Experts of a small language model: width 128.
Below are experts of layer 4 (counted from 0) of a mixture-of-experts language model. Rows are named router (the router's row for the expert), down (a neuron's output weights, with its number) and show model dimensions 64-127. Each number is 500 + 40 x the weight over its row's rms, rounded and kept within 0 to 999. Numbers have three digits each.
After each expert's rows: "comes before" lists some tokens at least twice as common just after its tokens as in all text. This comes from a sample of Wikipedia text that the model never trained on. Tokens count by the router's weight.

# expert 99
router:516502540492442474550534436553535515458477506613533533505513551448487445555438554516485488447416552541535457525568529478472479501523455489566436497509467555515477554478542489452502408557495492
down0:424489533544560495483398533503519573463542558503541442536580464561530478451589487502518497489582471518497593496522517563436494545503473525422520569470479504553554523518515560470460443483484495
down1:546519445547532517455440493440494481445485473537469535476553493502589448524579583541566495479521499492534433507511482530522533508512552489508504471498506453437394507519431458503511604525451453
down2:527522546407481539550490553515483473471510452575480522373526484520503535459571458515473518506457557486451553551447528453557474558474529459511530584479524545488457481491483537473509504459486506
down3:499482478543422597489542464474541505489502483490480480496460457486462467432446558502531537474447539493498490600412481540447504453489496523514479483561543479478458504491524410560481494548493503
down4:471539472438505539471535497514481472516515565497563589530539512507577583501486585477462527576546547493522507483536453423456427481511514537503522506503547483511469466561481498531528535485497525
down5:492407511488482530555454538514515549464507461509490518513502562419497553533496482462533497456491489454456507460557520554486512441554505501507475459552545533498462581526472461540425523571495584
down6:495491514492543501514523582500516502524542471507544501518570513520476507466481582515506506500488558453594510502507426517470482467528550503519447551439530539535554462526437558589498482447517454
down7:493418514510533478509466528477537509493488583448549538458487500554496443523499582512452579559479521495438497517517450531483525503485488436485476605611558535461508502470540521494485485490504508
down8:486465521537509488474523474512524580435522507571455472416493493507489337492472497487436517448494499525573481494530515484498488476534442572438477476487593549512459489487465491529533441520450469
down9:495524489459522446466536530552511508525431481519589481426488440562554465525561519476472545501468519519436531502504450501563545524572517444443508475510558518501424504497499534547466524493446482
down10:503554493512548471458474491479473477512512547509477481545486446571451511489519500538535541469531483538582467564517509488560581533548497516489543530544509490524460509529432535462516513481523413
down11:531598528476487568457483469451585473482442413515478532503471539433488550509577539546508501512464521471468506527532437586455527566501573470549464495490592483495502474606510482518493510545517484
down12:462417504509526562399534513476529493467481489573542478473471493555483519568500496470521499449477555476494481553468529515513417609556424496511550540484467505529515506519470519517549451558478524
down13:503437495483529571475528444477504480482567437495440454491469599518500443478512502500512553530526507448536394509435412443473477466526553445477473522495565518512480476448511477481478526492564516
down14:538431457449558498540492428528521558488525552448490451548529540582588510506479492438473507457462507544551518470473524519482472567510485445537571464513462511476526416528487426595457473548457493
down15:442556532462461544556524458511502467526566494452519542483468498544514527464545555558489547551400517515520512415508485471521570491461584449506529542569454537503436561562472507489579472488552558
down16:507497505490433471472488482520463454562500505481492504553476436435469517527438523471553521544479554496461390518451551505533518461457508486550448519502501496575471509479587482591480482544533541
down17:524406478489515494481493480555457475535603549470543541532462472568451491489541519470417467507493514492443525460538480511552575454491536515525599500507551525462472447537562516448439547553487463
down18:550535477576537460498449498432497531540556437459480511513543508542477453427449511464471507464549449443483520513561521501534560503586490561536574476501482506482544480493514473452492505512426555
down19:516561494413491515529460560474479519499556536557450476512542516472496515413510497438447516574517464503459538433453603490450478535454513499467485426486522560544492496492482445487487540585498480
down20:544516558550477523528531472565499456449527485451477479512483534544461491516556495448463501489529519574469476484502457510519510482614537541558489506530445494480475509488426540443517441540563500
down21:490515517559488452520511462524486491469442516532479521513423539444377545529486488483464499464522541551484455469412510547509506488516459497517460551530501489463571572466428502450526484423576512
down22:472456451610533581456528485496532506568529468498452420534542441466449549523530556535509533521456523486511531487504449549449457538480527559428465524476522487568475488502515445519425472488422463
down23:475480508492415461553537565513533473473478475451498524483538534448429489485494545462508484481535500415556464536518481486456513513469470590528551520473486493494516426471432479464515411550499568
down24:594540485506543527540538540512476576533513489499615467544513467486472523483514539536558531461487508535527483483489522513567481487539461503532556509458518537561483568563473516507480422508513480
down25:526553541471548492472499544506549505576419497525494492447519506474537540495481522487538563515485494497515520532504487498440485505479535515534419512462458495391483499449533529492508593453602496
down26:495454553487477490501481519432506498469550540421518503450450501470470474416530488505448496505522456485502439490460480505510461466511536489430513498503468516476423527496503541404521506544450434
down27:510492492553476539565524500610493528437520487507393489571522477512460547583466476508493531537487528490504490500524483519513433470482450382445519489583471515440515490425522515438500511493475491
down28:551605541535478477483432567481501443517470546563439490540532491448470461541527495517556495508460559509496478546446557536556455571495475519550445530509466481468528487489557496519508507436549548
down29:449465469508513479496473481483467447504502509428550483529515591529550500513574476474532470495540485527491563466501507444517578466439507525525419532455547493561458505465509454519494511517417574
down30:496439579554557517482590449490432414498510420529489420523435538484579561540513529526456486421496486554428479489489515428477401445521525490484471521501538550531501532467499567496541436502491508
down31:510513483534519553507488555506535529499477470424607491500514458455549540474535523471475476550473520511492435505506548550564489495463554534477507535478511523495477448491434447513504534562511402
comes before: ",", " |", " (", "\n", "'s", " =\n\n"

# expert 64
router:583521506479421448527480494472520545466500530596519510447492460447482528510501583537428533541521531487488432482508562486524473491525492470556509517483436551530512527545577456467481499507461448
down0:523418491551468418513472516508532520479501537435521492564515531531507451531562509486577543498524483554412537496396508464518501504485462500486596496467459599455496530552402507500451540518502480
down1:454483490457525485485411557465470543483520464498539493557559422583470518492516522519505455484430517488458538530529522564510479489473466505556563443567583442525538508537572526519476547440454534
down2:504506466482592602543540444470552545512509528513567495544505466544514450530462505607500486529525547523526536433500527553447550489444465505501485509520476511514527507466543550514538518483538508
down3:494476509545591511551477458541514546488466487557481449500501567510420529484514446540528509627531471524460518463534552514468521403534561417520471419459497426511541513503528490543531530525534565
down4:486602468517536486444533519512484492564421539488478448446596569519538504494460530564518489516577497530560508524511482495451477470473507494471536394504479419587472530513549543509447483468477396
down5:447494506454528590494497499504469478487456571539570460447510530499506493472448473494409510484461446482538484444522570459533431514546483499457413499526424526460527501548459497512528495477481448
down6:515500512555502424455513530449583530478441515548455488465492470431503579498582537534535519510547516504446471522442558506518499507564452562481455461490434535550504559563521559496519529496552469
down7:564433563492488533445471521473530579537542508505465515488523517504498488524486601513498504523527401556437568541579489513542473555545554427522520386504563600490469483497541514405499463467516519
down8:440471500481431527509472545464521415477443444506525474473521504432488527456540499503450451542536440451541540464543489510525540469481502484567472487447540518511463499506458498513476491513480502
down9:525434460525487524374502432564498536498526515544487499506485513501429534421495511542479480548509555533536630487461463457489564505473556489517496511530504469532475500459550559513534519530512474
down10:504485472469505510491513475475507476551521503559470582434586497552516504546527507491555528542489543542533533551515442503518509476495487507572474525504550492563495409497457475548473526430461447
down11:530468518475465455421473555471442477501507486529509537576491542484515469538523518533479507507461532522462327477406506467522435555492501458513535496489531507487497501471489485568455580463503498
down12:530508476518510544513445456440532498486509450515591433446504480461524541528562591474519511507534494520429446473550493437491500540500497426519422499510477522540513539445505512456398458475476504
down13:418558561514487474518423528473574459492454528517562490565440486433513537514516545463500481556447543509513440506473490484459476436499428547528490490402445500501555530562506505421502515491564482
down14:408443501477523449512536584526543486495473527491537564522483504501532540469465487520505517535497503499509438577498524465550475488489501536559453519553529492517404582470553455537478437525507508
down15:528547491468555485512644440476526471466520539583459473560468551509475508424469520504472502537567473477473474515487556513526520518496386514451493487475488482472523506513564508436515529570517474
down16:518399496494490468455462471534484470534505484433459506487502462454485510476521524483571462489495558589457547534588439496505509500549550530510467583476504460578484574513519435468437483488478497
down17:518485523531589514531480534492545496521516542513526500453516530494480432529497501483504502448485533511494529550506583489464487478460425434454475486481511517486486532475421481481437524518538456
down18:576515459457498515547480570429512474501427563525432474520496581465574468510469550502519488493466521454457507475506463502530497416491481535544475412461455482527470499447511470477485577560446504
down19:576526534573536539527501473448493477472477488516491481467484488512445484497525482379545490428483471486536513482563467505492468507459512465438545459495545534564515501471502494491512560489486492
down20:513541442470442507518535483470444498519589451561466477517497518457501493522528447540509478546489487437550513426517535512544440466520504514516496535495528607493519480479451478537514553550449511
down21:573566404523449527500508529413534524510526528426467519429429421484472506542532548496465488490502543468461543474540502492510480445482544495515509495516502506536426455513550502457504537542508427
down22:555558543438459509504472495520442555500491471507473541454552475502579490470491478471553479509551437436487519519458571510506438561471457489482467445509476424450522491463494558469524531516498496
down23:494439453503540544451516516568404505531495522512491467592443413455451451445458567502510466392504526571479531484488490532495511521446526495536508541492481548504485483542510537466510531499553514
down24:538528526506469477483498527461471526514497492508441521480506518510515444517505499488529497519473499528501463504483542526494525468514507475470533499454436549569489568493453529409581464507423490
down25:452526545502477487568543452466559559511525452485556516444499496585520516502486479459489516528497543546527500479488457553486532532500488466503491547469474425534453473503476513488483519481390467
down26:489494551495473539509502456546516428505486473522542456516468477572467446533472530527549513494523441572544427523543432480488493520466517575479520443441492501485496533482431539512487471569498460
down27:582487503483498471533490523490473461521485523533502460451463497515474466502517540436520516452552448447470405571473494435482515485521480443469471466479500537505434468412484524568536481492484552
down28:553432505433482552481536489503518524501532514487451423484452502494540463470506529449496410478455508470535529502537474475501590498590530540519437474415510603496557488546513501465470490534499540
down29:501529512550475511489500529457441555505463512464549567510505551511513522567463535480498470455509526528545495506496441521592450468488467551547491488503501516476511427440488556486529516537520464
down30:485487447505428516493589495454432469526442558505492550483471525515483506473533567531468526434492473471552525535503466509540483568494565475489546533461491537466563533436468515428461489446520488
down31:509491464479543519434508514475467438514512425530499552531575439465557551522486497502470456451507407530448495516506471499517434473497459534503484476502467481473479544523494491477478422451464566
comes before: " of", ",", " in", ".", " and", " to"

# expert 5
router:419472575517508535495520458522505513504562520595453589486499523553441439495456584471495520488468501522526431478454497514479512462539518516503537480451495533584517542513556541490564486561466491
down0:501539528370498487510471515509523499472527450446493564552429550457493559499405580507515484536495502474424490519475522549534489523479502486452497497512493478488457507564510522418498454552530506
down1:494472445508485485549494530526445561556521558504489438510552590460469516498515450510510497580400523492506506529543539463506565535489540488507561496521460462504518531493434468552453514506477476
down2:453490471554450477536520481548492504572501458536512589508442548515504517476516522483499565515483589522439502467528518437538533511480536504431523568545518560577452515542548518565492487487473459
down3:490443498484556502527535558535503552501484533530552521498595462568470569545446433475477550511478461504549588441566526483492463543530542486533536537508552521484493521520564539549453459451439515
down4:491499486483520442420514523549483518546505482459458533513434501508481484465436501466517475535542565519523592519447459506429552440477501496519495499533479484474486486488482546487491519483540459
down5:514494487483488515456432533473505541530508584482473510531509471518465437488501623511500495472534568516427486547462501559494548515532541507573573475509488510445476448468493467545458505555509492
down6:446505606482517579443571522532488503524531456528510544490558550508444521538501480461497453489477447480511465555432420535483436533544531486490462511443467479479541546457466500478592471464526505
down7:546491481466512473551544545533486526530556587509448456523483474513485538553514511435506487483475545592488529474484557544436487566523534486465539482539539598524476452435470493512419521567421534
down8:515434439391524464532474504505544524490536489465501510552500554479510474519501468482392511477514509495468495566503511555481553492500567521516497551478483533434477425574542517479515565532500471
down9:510561537509570559429479508489537417570498499573531428504510439500488550526434583491495495523465581481558573562485465561473511532496480553471601540464509481533457487530506468497506515526466480
down10:529557476491428534519463517504497570477480554464494532473525473508519520450565561480491452510558406487450467481562500504520530528464454530501562494558437548556443447499500486486470557573462575
down11:451452481481518498496519518551484561449455469489524516563498514540452479527475568570588514519442569586465491513494480392489540499411532477558466531525507528564450431461522506509473525512467527
down12:529478495544545483424495384517491553477477508496493558510524528431528554524456491474457461547527476476498421455534506494544505438508511521558485478420471525524471482555541372509452485543517504
down13:519478528510454510480532476481466461433511594514507499559463467525561498482511494607429444414470441438514492511476492531502462467470464506500555520497553443504468528490430476493456449495445492
down14:558507477465462508506503476560495492539472475467538461482535521471514493499486533467542485474505531517446546424474514504486589528438562432532576545548548579504448535491505530505382487453525496
down15:559492509585445448506509425494464482435471535474467499511526480524488458553437519501500476466455548477532460519473476446560520524466528547495518451500487488467517505480449478530571567540550433
down16:512515491522472521526528508469553515518562537483468468436434538513511513523503529531506426546512508535484384505452495479571481505403441566480507511506482558477468466464495524465466501516430476
down17:480567543449453484518532437533455502539478507499494485562529528557503448516457497520519495461504520487454542488478485487557449458530488509545493494510562407480553498460476555511508502463495459
down18:473511524450554534577573538568508524474501503534505520509506477462505494514510448448447453541486507529569454475478554427470445530537505451477519494472468526428467521503460523532481440404477441
down19:512489463490403566499517437516478567514533493504473520564519546418435525518410473458549532541542509479494503473466507470506539474454524546516530482482575533547526517481512418515516489537557546
down20:512535494426489509476483497502471527503519494461411515502513425538545481458456526531509490496550430549504582539488602541541508555512494460565503485507447504489547455549565534487440563497462476
down21:518485500489569425468474543461474564438527513475477430549542509538505490451567517465543546450577550523484513509500495482511561474464539553545480580551518554533570505525511520500488508517499565
down22:529485452502513473485504425530474462484497513492542474422547557501534517475568409479481464546546459504485569515522501467605503506479498424470527561480417457503566489505508511518520406491518466
down23:449533471422551488493472525485540470535445485510399512513511505529486538466586517458471487494469476488449482440540527493526507581512554511524536538498480589489483412535537547414489515538479501
down24:522535465467499566536461426480517533471444446477506509496497435514472395519498545491448468491562521522586540520526565548509491518495442451518504446575485488417501536447473575438538579550519496
down25:524404488543519434491506499467546420513487583475552498504481470508571500452526486498464407522448509546528494428480470502481455538534500428486580451500546511461563483459485426442450495439498464
down26:500591550456404446610511521401494527477471522511516473449548466451505501516504493471523496440471482497505464506479500508510490500513464556495513523480596482460523514515504501511493456484541513
down27:492474436541406464481500470503530392565464478500507445437480541498529428390543493465500500528474475477482539537459520555535491516448472451464462543524471466489526446564426444495527466521528520
down28:494537501532469488534485401546557540475462523466429506478511513482467497481590474480509505527409498466537558501575500546490508535477545503467501518550406507501566462498452477524560508480477594
down29:470536479471418444536485526507534542491523560457464479542436457478582524447501466553520447505517487502505528455412556559470490474503545478538522420494530476463511517576444480423492489538479574
down30:538558525577553534452521509557450543528510425538564431496454430471482435554474534514568481497567479465528438489450493505497482484505511480475567568508478586457444477482475523518462522454487507
down31:561552507559503504478448533492549449482496543531490418485521485472506446553501472479514475497532459528554525545539502463477541441538475468467524508461500524511416447593535473472461533460423527
comes before: ",", " (", "\n", "'s", " and", "\n\n"

# expert 3
router:555475476485473556447511464456523494449497582519484528554489535414470507458496521506451514535457464520507547478483521527456542479554492515523437490500420516477520492554517449515517544471536506
down0:507485541469459490491555479526468498449484542521415514517441502530555545454480533534514568482455483451554534557515462513546446574474539485535461509480522544514494517481493500530545477440442533
down1:475640511432465514443493519492418500554480455561571514517497472558465554456575525447531512534536491535498529544535512524530513456488493506500502518494530471456553435528614450453480493504507525
down2:476453434440523516443496494492505494476496423480496458504557457515519449510547439523502560540505403495501504516552466421475557495509559550576423493498479413465510563566538445583582562480500513
down3:491484428495512482548473520505502439561435542520432520455532528498465445491446542560491507508500485500424524530525542497499518529505493506491476532603385501560542472496503537381574530490546500
down4:544515468492432469505473530497477487474529549452466501494497566536489490472531453526482552472531569504499512448506499474468579499507508470538460464537457434466567452506483476451440481491511521
down5:402506541435583481496498538492492521474500487477529505470440480548514522479512512455513503499493564557530554474535448467432508507546528502400518515482481585521562484537525528546492466502424554
down6:434506459567521546536480516441561550531597432504550536545494539545487502554499485483514515487491459506509535518471502475486526483523467481556544491537515514541489574578514537493475435488502540
down7:526544454487536412514460533459504533546546516570512457542480504476507502560456495548603474565523486507454437451468442471494502462488508445503485554533532450508505579524489509557462450510435528
down8:506522527501507432466556543496450544459501504471521455443525538480529486433510518469571509497492518484434455505483456465516452579452576457476537503468556535534442433507434476516482536452392544
down9:527495539496503552509477550499556544470488537466496440604468461469473457484513472475454526459508444533558500482530557547478479544494511449540498504510505612465488524551438464491539453536554493
down10:477434526481503353505475486536559442454539574465450453565501486443590491482530491542436526397505503558561482516499532448446525538525442545449528531480538491465521521504535490504461545497555474
down11:546534487453408577575471450479487563563545507523473485430444518505461449483437568443508577478530491447544503478538504511532470455502504513541469488507471573498500428489528427429479537498504539
down12:477476481513524445500480526608421563485570504573554529487524465479519522531524590532557447531448471497494447492537525427560494489443447511449591475515522500533529520526470485506492440467415576
down13:541519462515444594547491570490502514576516543492552505491550495538466526533550455510518500522532513514586570432492480484491563446521475521511469542548501415482581464510497504532530542493517442
down14:506492499413535486510455525526462514516523522452582500482464505535499445455522552461556485542534568395440469537485527502459508543413465530529507524525533538488467473499478526442416488531524500
down15:524487545494494536476533528513504505554509518542445493489468464504563522454502544466481508526516565510573558491562480503438508545487513452507515473534452422528479511579476526423476499507507498
down16:470500567432517566560545499456480552467440466545520512417531513570471536456478507519527473559478576411538549528584478467518453473507458546455526564473549513523512477438469507479507497523500395
down17:504447513499537527489489538497536540561519583512471574467489505486483611462599466521518549474499448472536557525513476382471469505559479472479484498467539517544486553616499450487523561501490461
down18:493551459505472484468495512493466499480485588558535488503488487514504508496481496488470494523565518562510419497495539566487604545493547565446563418519463463424548512468527552452494483551500485
down19:538500437516491411518458523490456405434455521544455500502445553490501498437582520495535529517507484514562414562495525410535466489458506533476473470460459524498480482472526497439467482506495514
down20:462484474507505486485512464476494511524529529525596488470547543574500512479514519495550435442490541477516478441442433482523483557469551517495535504480469459508473444477492461502422475458545434
down21:462420467458548462483472508508580553494499486472515440557547485502507511522487513490508453527569461542455535465561449493508506411521579503445527457507452475488513488511483441472476491538479465
down22:504467455510496496497549487489420559539505507491525515476544473502482510495478463547533513518521462454472456485486537572536518517467466510508528507551501452521547491513476489501482461443529524
down23:536497536485536541520483551445530580488465522495469420512561526509474583537572469522502502511512475539522564474534497484469573483513462550522436489418513439487484487548536494536499525518547565
down24:458543493577415432503488493543455535462437512546499533469508490527526459520451493512485507545496439510558408513524512507504584507513516566455579499517479590533441562397481539460510516571520495
down25:478507484550480508522488579505522514570480538507458528488476515458487465537473509523477486574532420487492488487501527459414540415527545415521456404498458507411493475473523546561545487477499483
down26:486527528441493518569421515503528592540505546513528474568454583477464510481476493467561492543516488533448518502549496525467533465509533499419554516557511559519462451508554504511505522489415487
down27:522506462424544462497471426523399513486504547496416544511474466395515542473495465471446576497556472454494481514484515455510500524502474555557557496500529478447438523520464523557492525503599457
down28:513445505459520498521485533476456499489525542508505480535484514482499518496462535517511440499493498488435473553503508447421500487517484469480542533457505518502459484525483482515550477537591525
down29:482509488548491437532482485443502423515493483506566519494473514465539508548489530516577511542525557486532561594536498556504533456453517499526559548529541500491500453503455536517600505465484483
down30:615518512477513499493540445541544579534486452460565478499476494558460526505472402549546512482406479452427511503640473507520429500489498454488568445470505462447513600526464513500488510438467436
down31:534523515526520613518515505487536522592519466565527456464482540555456519512485539497520577459533517469506531450517515560473499468458565513495482547524514548574480470512543508530429461520386443
comes before: ",", " and", " of", ".\n\n", "\"", " for"

# expert 57
router:500473506524475447506545415499519507547513480497496506492481550448481448588437543491544489479426554478477435526442520473529479474532509535510500483428533556529553537477508520457570476505531532
down0:481446456499545530561515488462472571507548474474495472512518536495514525496537550495484524458528509520473492482497522532499439466555505527461476469555498472538527538490422532469543569480410487
down1:524529513514488410538444565461439495588438511440507445533432487481492525496560469511510523538498550494400489496508525509538577538445501471477514543509509524500471472497508561507487469496551544
down2:497486511565547442448534489494494436513517425533504463509455496422498452518593505458462498445513472489466483501524464518528517424504468463448506503452496522533415478569527493503520484451568592
down3:551492497504485468465455474513444513500462519532459447563440461550443521482464452529473572502530450548508527581548550494472506446468453472546503526560477565519465520476498452518512489505518488
down4:492526464441515447573483535538517525502502548443463493480551395534494465469527450504512519461476450471522564464597558466530508527513478560483484517467562531532466480485441576530495536508386428
down5:504546562498495517551500533458435517465489515503454522529519533411514529526525571476460535507471457535512473536455509451501413533460540452545479523465537526458516545517491504480559441553456508
down6:471565444476535533528483487461473508581519404462495416461575517564527510494470454505460522484518459587520486521562502488462488481443469486467444559568524506432504447484548518516490492448548487
down7:495479479460507517471503509489528557535441530529604568450516496502518597484549497532409427502547518469483551569551479503557452516506502546567490532485487453515560480538516458504411459459512510
down8:496604516508523411512417497470478511513497454525544489536558519530494500511559477490451511472545496535516545445476468490522513503424529514501514573552499618474534479450440530485495488531499517
down9:596444496479522508545511516518590496556478514518463628517503571503496539515567504482556496496428565444466434518444468465527480561445485508533534493509506479406454479556540511457481558496514507
down10:486481492524500452456512508408527459502549472460477505404422436435544447510523523519493498518430431485484460502514484456576529472459555514544453534502505477513499457533497459457488552501455567
down11:477498523500566492547512565499540473441526509520477534546525521525494525555478484446443563543473453524455519467498424467502467532485542503446514506453502492562464507531544481478525503444515463
down12:519566501505531545582496507500510549539503596573400463501524446503541534483493465506518512552469497442454483414491543521409510455528527461472531441474531503543448509503471491414479526523440451
down13:544533514430515549541469493480535524529516510498533498544466481533555511528460450509504461452503507468542429500508457476490489499541510441471592448502502499396473542569453501498525531513456554
down14:483471470519578458513483495491440555540538545460566556605502459508541533442467502534472499529556414498488580474521536431487513478565448501570522486497482580479526484545541521472512530507479493
down15:555470474501503506524523538545515532528486476483452439488477471478464517503533502508547517487482541497540493544517519436493606432476475472539452625536548561497497405535514523532486452564439451
down16:459460466509506533481512504487434526545443395509518472474452506492485496570467450458551536555556520548454471502461518540444552434461468472511501570515503548474435502558515486519519597513509462
down17:534584519486575520576514486457594543466548440485495538472552551510503481469537486469473518541507497458508443578498442546443453544489535555509547506493481434456542536475434557484498587491477497
down18:470467495444484511532480430546476431524509529415468478436497538408557529506507457517579517494468508556430395487468471468533446455526513473571458448506446524500505501495457552510515454548452496
down19:539431502533489494545503480465562495448532544475490531502485481516521493463486556454473508528486523482509527462467523526535475455524544581543501473428538501535560474560431547492425456526425462
down20:456487530495500598472533523487468469609578457497496395513478523550495460409518468454490526479505539523467492428483578506430474521469506454499470529472605530524505497500525519479565470436463454
down21:470493551478503499392466530418523535455491475535495459533517482473524520508615541532568461531545543443492512544503512505567550478513496577508499536501502561519462523519450431549466502492559537
down22:520525445534544439550416476530559547489432554522455538551504448509485459494489496466514526583516544555551493461449583462515471557454459455456525502536441435470461479490487520520556517519485441
down23:532436435513495540477512510483500438539505540460623536501514498507469514480567481522450489484541526446541562470533457487434563525519495523484558471499433488480463533471492541505457440485439490
down24:558532488480487380543523465560460544467496473500503442548536495443540539513507543474530504531515614506489460502446509533500512508535475520589500549570516441508530491467552522500504449546541544
down25:462474533424529533454534449420462491555449491537505487458479490459579460559547481511465518514486475500504493559460542466547431556527446447558507473522491489404452518551434528493451528505534471
down26:464488460527471510517505468447460436545484436513516469481495544541491432539493475571580555464481503451447438526495527447559531467476546473511475487480549509533464456433540475531526481460476519
down27:521583503497478480504405479501596508517489527535468529478533496448499503543494457524501522561492481510557514438496487514528513467428508508517555490563537452507506494477511459535479469480556480
down28:480486471513545523495464494609470529475417515457480522478503455523560535498516483437477411503575499552506495489546497564460480550478521355424577470459516471433462548498444508457461544460480442
down29:507557470551486537491526431569501492563480473470523583534502478423507466524577496496412472474476528472495491494532556478631486442504530496516533491483509580461471517508514497542455530609469544
down30:415547476457489515477493544483509469527473367496471549517538577505416554469490430461519543541548457507539539535511428510521414531509516528495489510484437454532518475541478461512517527475502474
down31:486487508548471480535493539546467461453450474450587480514463497445495520530508536504469558460455471473474512571473541473491572585448495471439511542507458517460447494524554461501483426512571491
comes before: ",", "\n", " (", "'s", " =\n\n", "\n\n"

# expert 18
router:513489505485475494494495492516532540496535523577501539463516541542445448508479512526458480534449499473549562536543478576463575540477449492536513522510475485520552551450522500512432485549463454
down0:494388523509550563479457504517456464519475457549528522503521591510476544502490482467517516574514430509506456496520431476519539564423435534555471525520453535511525568532467514488614552596464462
down1:503464485529524477486497453472517539506537617512496503451502515474483546481468453548535541498477478502472529548553513592536517510481538526498453470476554477506571500520455475471544488504502532
down2:476482572563492478526498455444553502541554498508505457495365465471475490522513484573520538499436518495530426551487512479588502497505504542478525491439525484549542514518491542480537503485503527
down3:535429449548481534478555544532481466504394556500428474505486448554453536486534498514476449537499542519508509490535452503438483544470529489521480590579498507502501507567536512484476397501488482
down4:521507471509485502465511543525559587487502501502605525498508444556565523466528551541449534516512468553482548476466528527515476508543483407497465493459461534562471500492473511380459490491553461
down5:470449519524545480430489508544432443468483516475521614490489516462489558558452522453549498518486491469476541540475432500546499506450562572502469529522538508489521512522557491471513541479513429
down6:489509520524466448525453486538457465495478543522598503525469505496545490441490562520516577477544532473548503492465484520470432482518539456497471458548539517417451470440487507473387542479544536
down7:482486482567534540446427439476545468456525483467466438514520507494512467489545422522531532586496500531483474511517567544560426534511475483585525490523538450513464415485531481541458480515528520
down8:517470513500474461521508524450475480513493424517496525487586439532588425545495467485529550510513523558501483481510507516493457521454508445493552542566454522507477558452509517561569478460509447
down9:487490455482523476468581465455503530516487565499544458488465487477455465495472543466489494564539445536445516493423475499600510470452511615485499524482485501530486476544472500538538485539502483
down10:469578474510462486484412514505468455499533503453449484518564487470542476439537533426500484460552494459471438494540590547548499559493491547543522469552477492424516395459534448479505482484441582
down11:472457513535464517531524501482483453519530519548530550522456454540538477488488503516486487513524491493490447449509509496488492500579458480513529505411459453486519550487506505407435544463606517
down12:492483486475486444496445498575524498512482510490440338566473486477473573455540490496496528586535509542488445493510489474468482462472422531519470538469565515462492489489502545487501500590492551
down13:562572466560436514493462469476512456499499436545531583538454533545457467497529526544485493506463578506608484521433555492453568509531499450460548497475511526452468514484529485511482563566472444
down14:543549451458517549419492548491528511463599550533502530478539536413491426485566489512451452458437443404511557497521556569464502478500459474440545460485477455499485470529502461442470508540527531
down15:480465420505502482521519445455491473521426519499478527476499421479534475508464462459534578553443539476502471528461399547475425550493540545547499417493479495495416550455543410500486498428458467
down16:526461554587510504508501551459500502494485472482550551450477484547441449503467536477500511572507535477516510451495540377494479518472501589450443508452501520539534550474442485495506550592528459
down17:503481430473435483505553540479468566466459464431461500481479515447545529505554567526500553470538488512515540544461415544454471484546527541513498560523521547484509464492551448582475478511457585
down18:507520532533530540450488463535514538466595486547523555570530468546566550489382483507618525422456524463535474529487534573530513539480481555567482547505501493477548491505511552463508537503508507
down19:578536526531545530507537479444573486495488554463428521455432543481551516514513488535499465481469567457465514465515565471538508489491463550484436485501454480512396477555471489515495475468453513
down20:521488508546513485431527483537490508569575474502524485481439428428518569560494471473525479533476484413527473432525481502512517398528522482483483485548516538477558415438416424519488503483513495
down21:510521487482496521500507530492500485533498492594460527505583488518515540504564546498437447437458522581438520476497547548468570464454518437495561564526520482511497513531443513494521466480565454
down22:531569483552476537498512481574539612537514475482507468495445501509529565474539480582492486508507530410548606456544501538519534457550516525516573544537478556496491546495572489471448479498468472
down23:509523440457455522416482539426455493455462488449447446470561456506474484527482475487523432474455510456535484444532476510442538521468446499507504447433493532427511531453514444514493503447516494
down24:488538471539528496564452593575468539565532516460449583482490511490479488408445481502483563446410473464466485427510519486530492512517495470491559531477536485523537444443527534477463510482467435
down25:512579515599398450473489481460505441555529515503436523471505552491517546544474485413531515492523471565482477532507491452477481547449538553490563524516495455482493425505544492594470501519424542
down26:468437578518472522479478505475479526452457516539441467477513522458565483429484461481501498558487486540493468503503526495471535490469511517465508515524529466594496488441482490561636560535432500
down27:538489455497471508531516522487520523509519522518590535550493571529502557563458441497491451503510465498512511509494523509474482413489435491564492487495476549559603508429534524551497517497451521
down28:511488538517476515542479466499521532466515499437501468462527491536420513562486486509543496512548508519577550514539468477525503467572463445534449536590511511529500432499493498546460461537423513
down29:508551550547516460439508535492433449526569532485467521472455571553451541540568467481536435470455573493483521505490542436548494532519524550526454480527516473473455476527558546503461502500456440
down30:479432513498585522456541432489516475461436501519497512517540522542495429567472579557418422516573482541501481540475502492526546503513527512492502550505483500495464564567479444523469500484515542
down31:594503515569464545463534450466484444533509467458487528534496437603547466509549538537446461478568517555505572520540524534566517527504445505522521533484453492486515533469490470488501480509549468
comes before: ":", " ", "See", " List", " also", " Born"